{"n_experts": 48, "shared_expert_gate": true, "lr_router": 0.00101, "vocab_size": 8192, "tie_embeddings": true, "optimizer": "muon", "batch_tokens": 131072}
Below are experts of layer 5 (counted from 0) of a mixture-of-experts language model. Rows are named router (the router's row for the expert), gate (a neuron's input weights, with its number), up (a neuron's input weights, with its number), down (a neuron's output weights, with its number) and show model dimensions 0-159. Each number is 50 + 12 x the weight over its row's rms, rounded and kept within 0 to 99.
After each expert's rows: "mostly gets" lists some tokens that are sent to it at least half of the time. This comes from a sample of Wikipedia text that the model never trained on.

# expert 18
router:30 47 33 44 64 53 33 48 45 60 32 69 49 37 56 52 64 69 42 73 42 67 49 30 54 67 52 49 43 37 54 42 39 54 52 53 33 53 63 59 32 39 61 42 39 68 62 69 67 46 39 49 41 62 70 74 54 35 59 61 46 66 64 47 55 35 46 42 63 46 67 27 33 46 51 27 55 69 60 58 64 54 69 42 38 48 46 31 66 71 59 60 29 57 31 57 55 49 45 58 36 40 55 64 42 30 44 63 42 67 55 80 63 59 44 51 43 31 44 40 35 35 44 53 37 50 31 53 51 28 44 57 37 58 59 61 46 52 58 64 49 52 52 52 68 37 50 55 76 66 62 47 56 37 57 56 41 61 46 46
gate0:56 51 52 54 51 56 47 58 42 54 46 37 46 38 35 52 75 55 44 67 51 59 81 14 58 52 26 41 43 47 64 31 60 75 61 64 76 68 39 42 61 50 52 36 51 45 39 46 48 62 59 45 53 45 77 52 44 36 62 58 52 59 36 53 35 54 54 51 73 48 48 57 58 42 43 62 50 47 45 64 44 45 60 43 43 60 21 55 39 61 33 39 52 48 52 50 39 62 83 38 36 46 54 50 61 68 39 41 20 43 45 63 42 68 48 51 45 36 67 51 61 42 34 55 59 57 48 26 45 43 53 53 46 60 35 40 46 50 76 40 62 46 49 34 58 34 36 42 41 49 30 44 39 42 67 51 66 74 48 44
up0:54 74 44 34 54 43 56 53 45 68 59 33 50 56 48 27 64 54 39 76 38 64 70 48 41 46 48 54 56 58 51 47 57 57 44 50 41 70 52 29 61 44 49 45 32 27 40 44 67 62 59 35 69 37 74 63 44 32 41 50 64 63 58 37 46 65 51 58 58 82 34 43 59 64 55 54 50 58 31 45 64 50 52 44 55 49 49 33 28 41 49 55 54 64 49 62 54 41 30 60 41 46 50 59 41 46 50 46 27 45 31 62 63 56 68 50 56 44 26 39 41 53 39 62 60 80 51 39 53 58 53 58 50 55 49 47 27 48 53 44 63 52 56 41 44 00 51 52 61 50 39 38 48 34 56 61 60 67 57 55
down0:56 37 42 51 55 72 51 42 32 69 52 63 69 65 49 56 52 44 33 42 49 57 49 38 72 45 39 25 51 45 59 51 49 61 52 27 23 41 34 66 41 82 53 54 40 54 49 23 60 38 61 56 56 55 49 63 63 42 46 53 57 59 68 38 63 62 63 60 44 58 76 51 72 42 45 43 26 34 55 38 45 61 65 50 55 56 53 47 53 47 41 35 48 17 58 49 59 26 28 56 60 48 65 65 60 31 36 63 55 68 53 52 57 50 46 66 63 59 59 64 50 51 39 49 57 39 52 61 60 34 42 67 67 63 49 57 30 67 70 59 51 50 54 44 50 46 47 53 38 59 47 54 46 58 72 27 45 33 45 53
mostly gets: " Simon", "č", " Jon", "š", "tz", " Roy"

# expert 45
router:64 40 60 50 35 70 61 51 66 73 48 55 65 41 48 61 42 35 54 55 48 38 54 37 42 53 44 43 79 54 41 42 61 61 60 57 55 54 40 62 47 31 58 52 63 39 46 40 41 63 60 36 64 41 38 84 28 62 57 45 61 30 64 48 31 68 60 44 55 52 33 48 50 60 35 46 49 48 54 25 44 45 70 53 62 43 51 47 64 50 38 50 62 55 47 49 27 48 45 62 54 65 59 67 66 24 60 44 58 42 51 39 44 47 42 42 62 35 39 34 53 72 35 25 61 45 56 37 68 38 52 63 29 66 51 54 68 45 22 51 57 38 43 48 35 42 57 56 63 64 34 33 42 64 40 52 41 25 61 40
gate0:53 65 69 45 57 47 47 57 57 56 29 38 48 42 47 54 53 39 66 40 63 42 50 49 40 51 59 64 42 62 43 44 48 68 48 47 59 60 34 21 38 34 66 66 54 49 50 53 69 41 42 24 48 54 54 70 58 48 41 49 59 42 60 47 44 73 52 32 21 51 43 61 42 66 34 56 42 65 39 55 56 39 64 46 65 53 54 60 38 55 32 40 67 50 45 50 37 46 53 46 58 39 76 52 38 44 52 46 38 49 35 71 64 56 34 37 52 68 55 50 54 56 53 55 16 58 53 42 58 48 48 44 46 78 39 73 73 88 41 29 35 59 55 58 59 36 57 56 69 51 37 33 44 48 58 33 31 43 36 48
up0:37 57 50 72 64 67 38 52 60 61 57 56 61 52 38 73 36 65 33 58 75 63 35 58 53 46 50 74 49 34 62 53 38 36 50 47 57 52 24 53 40 35 41 35 62 41 76 49 47 32 24 68 56 54 47 48 35 50 36 55 61 22 35 56 38 53 68 32 56 61 56 34 63 68 61 38 51 40 47 42 54 34 47 66 21 54 60 42 44 44 78 49 66 65 69 30 28 44 55 54 58 69 44 44 56 31 45 42 49 54 60 53 61 58 37 60 32 60 51 64 63 35 37 26 54 50 38 59 46 44 55 52 51 51 49 54 45 43 56 52 47 72 57 47 44 43 41 52 35 38 49 32 62 40 65 51 57 45 54 49
down0:59 54 56 47 46 72 35 39 33 81 66 47 63 36 45 55 58 48 46 46 58 40 51 31 43 48 39 63 65 46 58 74 52 38 48 37 44 64 73 62 45 66 71 53 40 67 36 41 46 60 67 39 55 50 46 56 36 62 54 44 75 63 24 58 49 35 50 59 55 46 41 55 52 38 47 67 56 59 51 32 51 65 46 56 52 18 58 62 24 54 49 49 55 55 53 68 45 49 58 49 49 60 59 69 52 67 28 51 39 42 32 63 33 39 49 35 63 65 47 44 49 39 24 53 30 64 55 46 51 56 72 47 64 48 49 51 65 73 50 72 51 32 37 45 61 64 53 38 47 66 51 42 50 52 34 45 46 24 48 35
mostly gets: "In", " in", " during", " In", " within", " across"

# expert 19
router:54 29 61 56 57 48 39 65 68 55 49 48 59 43 44 52 52 39 41 51 57 49 41 33 65 59 37 46 54 58 72 36 42 33 62 33 45 54 46 58 58 62 50 44 35 49 32 56 66 30 56 76 28 56 64 36 37 50 27 54 40 48 69 48 50 29 41 43 42 61 49 50 45 65 46 28 52 45 48 75 68 48 55 42 48 33 62 65 44 74 42 49 58 35 51 73 46 54 42 44 26 56 60 59 52 49 67 50 55 26 48 64 69 44 68 56 72 57 30 34 40 67 57 52 61 51 39 37 72 42 70 47 53 55 22 50 65 58 36 48 69 46 36 63 38 57 47 28 45 56 50 28 33 60 43 45 47 42 45 37
gate0:29 58 63 56 75 51 42 54 73 54 52 41 63 55 54 30 54 61 62 45 58 44 48 64 55 35 39 51 67 56 30 14 53 48 76 57 65 61 57 31 59 49 58 59 45 42 44 53 45 28 53 74 37 52 57 42 35 42 42 22 40 48 33 47 37 54 52 60 35 34 34 50 48 55 40 47 46 53 28 63 43 41 42 34 39 55 53 55 48 63 69 35 54 68 51 68 54 57 40 50 45 65 58 65 34 25 43 41 60 59 32 49 70 49 52 47 42 42 53 62 57 45 52 34 17 48 46 43 73 42 64 53 58 42 45 67 48 62 54 48 61 64 57 71 40 55 46 59 61 78 30 56 36 58 40 47 42 53 51 61
up0:33 42 42 46 32 64 48 33 40 41 46 52 41 51 55 57 42 75 58 55 46 58 51 43 56 57 56 50 29 45 59 52 67 54 35 42 33 62 66 61 56 67 43 40 42 63 40 42 45 76 58 31 43 48 62 31 51 69 64 84 45 59 38 44 64 39 71 57 49 56 30 48 63 45 59 57 45 78 76 42 35 50 59 70 69 53 42 34 44 43 32 66 51 38 48 32 41 41 56 57 56 53 40 66 53 66 64 64 52 59 42 45 33 53 61 41 53 42 61 43 51 51 37 46 71 37 58 37 53 52 52 51 21 62 46 49 58 38 39 60 37 25 45 38 55 44 72 46 37 60 67 56 68 51 57 44 42 19 49 46
down0:33 59 43 42 74 42 38 40 57 44 42 49 38 33 57 38 31 60 58 67 35 62 63 65 55 41 41 73 42 64 38 53 38 33 67 45 68 48 42 36 35 36 39 42 48 45 49 71 58 36 34 64 37 41 61 32 47 34 54 42 49 57 38 53 48 50 48 57 38 71 31 62 33 59 32 39 72 36 48 40 61 54 52 49 42 68 67 68 36 79 58 58 54 77 45 69 51 37 50 43 51 44 34 65 51 65 48 53 44 45 49 53 41 64 30 51 43 63 50 51 38 57 72 23 43 49 59 63 47 39 69 60 42 40 52 44 51 46 50 59 46 90 46 42 47 57 52 46 45 43 54 39 53 37 27 43 65 51 53 35
mostly gets: " Sa", " Fa", " Hal", " \"", " You", " La"

# expert 6
router:32 52 49 49 70 77 47 56 30 39 45 33 59 58 42 67 66 44 54 58 38 52 64 54 62 54 50 73 50 55 67 22 55 75 40 57 71 60 30 48 54 50 32 59 62 34 51 46 56 45 52 55 65 51 49 23 67 52 41 53 46 32 51 31 46 56 57 40 38 48 39 45 72 46 39 51 54 57 47 44 65 42 68 29 31 33 48 57 49 36 45 36 28 39 45 44 50 46 67 36 44 33 57 38 31 66 44 57 50 36 58 64 23 60 51 53 63 54 32 58 56 27 71 47 42 53 45 49 55 58 32 61 51 51 30 51 32 61 44 53 65 54 75 40 58 51 38 58 29 66 43 51 49 54 48 63 68 54 60 59
gate0:44 53 53 55 60 61 59 63 58 69 48 39 40 52 44 35 39 29 42 48 58 38 39 46 55 36 37 58 41 45 47 61 59 61 45 68 63 40 43 58 60 31 52 66 64 47 78 48 37 43 55 78 49 32 68 51 34 46 57 53 57 43 42 53 42 41 54 47 60 50 51 63 62 35 49 55 49 43 68 65 57 33 75 18 38 41 53 52 27 19 49 48 38 60 40 46 51 64 57 50 43 65 43 49 46 54 60 42 41 30 50 62 44 33 43 64 59 44 57 36 50 61 69 54 06 52 43 62 34 67 44 45 56 36 44 66 36 66 41 58 60 55 68 34 46 51 54 47 52 53 47 56 55 29 77 49 74 56 40 36
up0:31 77 66 49 55 62 53 55 61 32 29 40 63 57 54 38 29 61 32 79 43 43 64 48 60 64 47 44 51 48 55 42 56 58 45 59 50 19 68 67 31 47 56 29 56 55 47 35 56 48 42 69 30 64 42 48 50 64 50 59 46 47 64 51 59 66 55 56 47 43 60 47 44 48 42 52 29 32 61 70 50 27 62 67 52 37 54 62 47 54 43 62 42 46 44 45 46 63 48 55 28 67 31 42 36 43 25 64 50 46 74 50 54 38 33 64 56 38 35 43 61 55 54 39 54 51 57 42 59 54 54 40 41 35 63 53 63 43 17 52 66 53 43 52 68 64 75 52 55 52 41 22 41 39 41 60 46 50 51 67
down0:47 58 53 33 49 36 57 27 63 36 37 22 73 46 40 73 33 56 27 56 64 57 61 53 50 31 37 40 58 47 49 53 52 69 48 45 44 58 64 46 53 42 40 63 28 52 43 73 34 27 52 46 57 55 47 51 68 57 55 77 35 54 42 61 51 42 75 60 86 42 46 47 58 65 59 49 39 43 37 43 38 37 46 52 41 48 47 47 57 41 46 41 51 64 62 51 45 39 43 53 37 57 60 39 52 73 39 43 66 52 43 54 58 57 37 42 36 54 80 46 35 53 33 48 78 43 73 44 55 55 42 64 52 63 52 43 45 44 68 61 58 31 28 69 54 41 54 43 44 56 40 45 52 35 61 38 42 29 55 46
mostly gets: " death", " relationship", " damage", " loss", " injury", " value"

# expert 43
router:65 34 61 55 39 44 47 65 45 46 27 32 46 59 61 77 63 36 53 45 50 50 68 44 67 45 51 55 51 67 45 51 61 53 65 46 51 56 54 39 57 49 46 59 51 44 41 54 33 72 32 35 30 45 47 45 59 50 79 58 43 27 59 35 50 59 79 54 31 17 47 53 73 41 51 49 60 55 67 45 35 41 52 42 48 68 28 68 55 31 35 32 39 64 58 52 60 44 45 28 60 51 45 50 73 42 46 45 32 38 45 68 66 72 61 44 46 58 54 58 54 44 67 39 37 33 58 44 45 62 61 50 51 35 63 64 37 47 62 49 71 53 45 41 50 46 42 36 32 60 36 48 50 48 54 57 68 53 58 26
gate0:47 57 61 29 75 44 48 58 66 44 56 45 39 56 55 34 64 38 44 63 61 47 59 42 71 38 51 34 46 57 58 41 59 62 64 55 68 71 28 50 57 46 46 42 54 50 42 61 40 53 51 45 42 54 44 21 49 47 51 55 24 48 53 36 56 47 59 43 62 43 20 51 52 42 50 45 62 57 69 39 31 54 79 46 33 39 34 68 33 59 63 49 33 48 40 63 47 65 67 53 36 58 57 60 49 70 59 47 31 66 42 41 68 54 47 45 47 44 66 71 51 49 72 44 29 43 57 68 39 71 46 43 35 43 39 18 55 58 52 53 34 58 37 43 47 48 68 63 33 46 61 23 57 52 41 57 64 56 57 42
up0:42 64 47 54 34 81 44 50 68 48 56 49 71 58 41 44 37 65 66 67 60 55 43 69 57 66 33 54 61 49 46 38 55 52 16 45 54 32 53 54 31 55 62 63 43 59 41 60 40 34 47 64 54 40 60 60 19 64 31 42 40 46 55 58 58 61 45 51 45 17 59 49 63 56 41 62 59 51 54 48 50 41 50 66 40 68 55 54 31 44 59 37 47 47 51 49 50 50 41 65 17 59 29 60 61 45 64 41 61 47 50 43 43 62 41 47 39 42 46 39 46 54 48 55 55 67 67 48 48 48 38 28 18 72 51 66 42 39 27 49 62 40 58 25 53 43 56 61 45 37 47 56 64 68 66 42 52 57 50 38
down0:36 33 23 68 68 38 52 61 43 66 45 43 44 18 54 60 57 33 59 45 37 48 38 46 55 60 57 37 55 59 38 56 35 22 40 41 68 62 65 65 53 41 66 49 41 60 72 43 55 46 43 46 41 51 58 50 44 40 35 28 40 48 31 47 59 51 52 50 47 63 28 41 34 75 43 45 59 31 44 65 36 52 36 50 45 42 30 36 26 27 55 47 54 52 52 64 65 48 43 53 51 49 57 43 73 44 49 61 60 42 41 54 49 54 56 16 43 50 50 56 61 37 59 53 47 70 44 55 69 30 58 55 35 60 67 58 56 54 49 62 64 51 14 55 49 60 50 64 43 52 42 50 51 29 60 46 57 49 71 55
mostly gets: " period", " way", " result", " addition", " time", " end"